{"n_layer": 14, "n_experts": 24, "routed_scale": 4.99, "router_cosine_scale": 20.0, "lr_router": 0.00114, "vocab_size": 38837, "norm": "rmsnorm", "norm_eps": 1e-06, "optimizer": "adamw", "lr": 0.00112, "beta2": 0.99, "batch_tokens": 131072, "steps": 9026, "dataset": "wikipedia_en"}
Below are experts of layer 2 (counted from 0) of a mixture-of-experts language model. Rows are named router (the router's row for the expert), up (a neuron's input weights, with its number), down (a neuron's output weights, with its number) and show model dimensions 256-511. Each number is 500 + 50 x the weight over its row's rms, rounded and kept within 0 to 999. Numbers have three digits each.
Before each expert's rows: a language model's description of what the expert responds to; "gets" lists some tokens that make up at least twice as much of what it gets as of all text. This comes from a sample of Wikipedia text that the model never trained on. Tokens count by the router's weight.

# expert 8
It responds to: Opening parentheses and slashes inside text and tables, such as Cu/Ni, N/a, K/D/A, plus quantifiers each, every, all, and or.
gets: "(", "|", "/", "the ", "and ", "-"
router:476562540471460553376478547551524424437442484494546423537505505491542560500446571480501516467441451489502586515509496511538480458528463478426509579446501482537585569520477481544452412407438434506573534452430576579486426515424487559548564534496469430502494497550480556432529460495491542460586505485503495540476570506562409467557544547526468514559583542581438438530512489433562505475495588467510415534584498506545552477491496533575424612440486451483503499539517418443568580483579535553446446504577514465475449425589526466547529485557454509441495515508432477512465485414505572419438473478505521540552470546453470488482444542521510443443508510475582549560447502526533598479513446546573410465442533447501490470402464522426494588357594584553574445544501444464515441481650433
up0:548494464462451505526431452432540516464594474490487504468458442451489569561508480491533519442487505472522563500448528544461468502507534486533495639514571481600448617532487472410454449584483541560533474462380463481390497439488563540529471561499550435448483548453439553478491541454595451461501454480472495457549424518600498493612584412493512449565507478513449538437450516553536508566537437489560503507458493415460581449520519436425469437458509484556566467562519487516472460422456458527476486422496524530580548495562422476529507492522541514513490458467525544472563502465581502562465565467408467512492493508494455482522504436609498474466527479483552503497588491457481390539435522425489510482553446394517456561439476495479484504430520523424582463496481591477422444477531531
down0:565483446495478555541568592382502532490485574384522501583522471498509438482554537495479538496483486498557471414470429476515496596472590564580500540594487553500405467449575560553438554514519508516440485554501528593422443437568572509549478472589654539423532444473523528426479552503496559419599502516477601495431493508502460603368461517422589452523574532461559524547520597468484467494434496420484479491329509503590482530541563570441455551561574462531471531564499567490516430503559515496482583467524426507507603498534497481419517543504464542481482524595560424442398512474515478518430410537530515472415509553460448474445512593502590519505483494493469505501508541542508505435609448457445440481508538504405544499436499508547509456398550492509471430445455445610528526490491455

# expert 23
It responds to: Line breaks and dash bullets that begin infobox fields like Born:, Died:, Binomial name, plus date dashes and bullets.
gets: "\n", "- ", "\n\n", ": ", "(", "/ "
router:425530445438442513488548533535519521527517497478540568430519526437440469504416574483492502411588436385532544493549499400582507508431446543446527460564449474438453469427488455483440476476474479410475473564548460549478480498515480601577564485511409475443548453448446514566547467404496531435542579455542472484426457518509449520562541512474551418550415533492479416448554512418562512515480473596473510441544405498543520475442497469531462563432475538486557451458525557496543450477554473532505460483516502568485501488431548581522451430501544447512446528512566464430510530539546459403496517616527502487490538494486509415445544553534497527460541536499478531533545508439533521539434553540486546463534422454551474454543521535437457531489558528559500541566486534462522459459461453
up0:495467534475482547608526521456464431462473499571423376461492458482532508552515485442465516581586514532434526477502448549469508520513449519509616455569476380512546508532416455408540497395475529480443460427461465533545500497456572481426536512448491433462503528467502517608509489441425468457574499514605493531504447545484551539483576509538498553500503466351405475491496404538447418438507448532517588527464505488435536469426419476500460438573517456538446494444496386501454498461478466483519511501555502439622589430481444534395469548545530426522538531547501523436514561498437472566568541439511441586398507514530450492417532447592476465533444449494562485567482540505568429417568550507434469465515478476473529507393566480459456452480536465496524523440491468525538549567451505
down0:450436437453451472522540449491557496546456492482501569533568553538556512510392551481488524526411525536555434676548415432409434473458490386428502459471454603455550468539500490466483527500370407466526534519490448558528500463523411512479514538479480531569487468574557399435491461526521531501511482463452552603493488517553468398481550407412541522530515568475557435447476514563535458497481473488527503518427477510502588456464485466533533544460395496503489439531479552437415486526472540522485411489479518524420575423536449511453466464506493473470472561438458503430558517523499448554516485498415547424477430542534473527559429479542506526472490438514475526545489426534421518516543536493560543519563547539547485554514481500557571527492490490496468592410451546532524589480530591

# expert 16
It responds to: Subject pronouns and clause openers like he, she, it, they, that, which, who, where, often after what or announced, before verbs.
gets: "that ", "he ", "which ", "who ", "He ", "it "
router:476522471454444477528506436505487529590478494472536419414508460527450460507528591404538519555554527518503404526410454500543540509445590525505513461434518404434541500530489549486531431440479541615527466401505503517486488543430463570546602556475542495490501522434561462428417557552508515531625483488436416557462533506571484444497511533445450550413515486601475498448605428397465474497582533494514528438471451590550558461549417529501419468533481491562517522484389469507535544532567438438430506521440445457603473509519459488445513464565573512424484415436438476480476592433431554495498472454549431535537482459481483392486558416516502533531465537405492462555470518492451498491463487468525512548528474432507405478525523553532426614424513620540437512455463477547494424566510411
up0:531440454411451557508495462537543543517568475411520518553405402501555535463535533497557546479619493525459493490475573488485540501396500388480526541543562593526466503430474431387461432539486510478519434442500529513489556508549510496561449554427528567489554469460507502566520475499452486427599492485499520516550548451515447493535416419498525462584514503478495425475485365540522432498472414456568474476547561438422513581481536480367616510467469447490475481458518547564409540505477461447563453605507529585516408492511503552522528551506523542487518513552489474429553430510490468548530591513563577447507459468519579500420580499535487503463563526501475466518575523513564494445564497531521491455549527514553536439511579460538444518491490534492468452514555426507518536538516457
down0:598545471560478486628520505482523497414545515501517513469550417509462455536575543473438651457450452549525440461594492459454449532520487535534485581494388488467518493396466480513449444519502534495472547520446498514532434483473585464508640459424490396551476435509464508429387488535410500541440537456437487556545552596493542554474529534425467432477526537528584514435495492369482464482519387582481423524450496517508547535563504587514505557575487505551508502576531536566478509562525533565525422501526536485505498467510470434543572493509521477508494513475633479487523493486491478501463476462504523536603433547482429506590515493485465428444473371599512535516548454545468478420474524387533418488562494545402446506467621441485481486510540440538477624454498479507462428500561600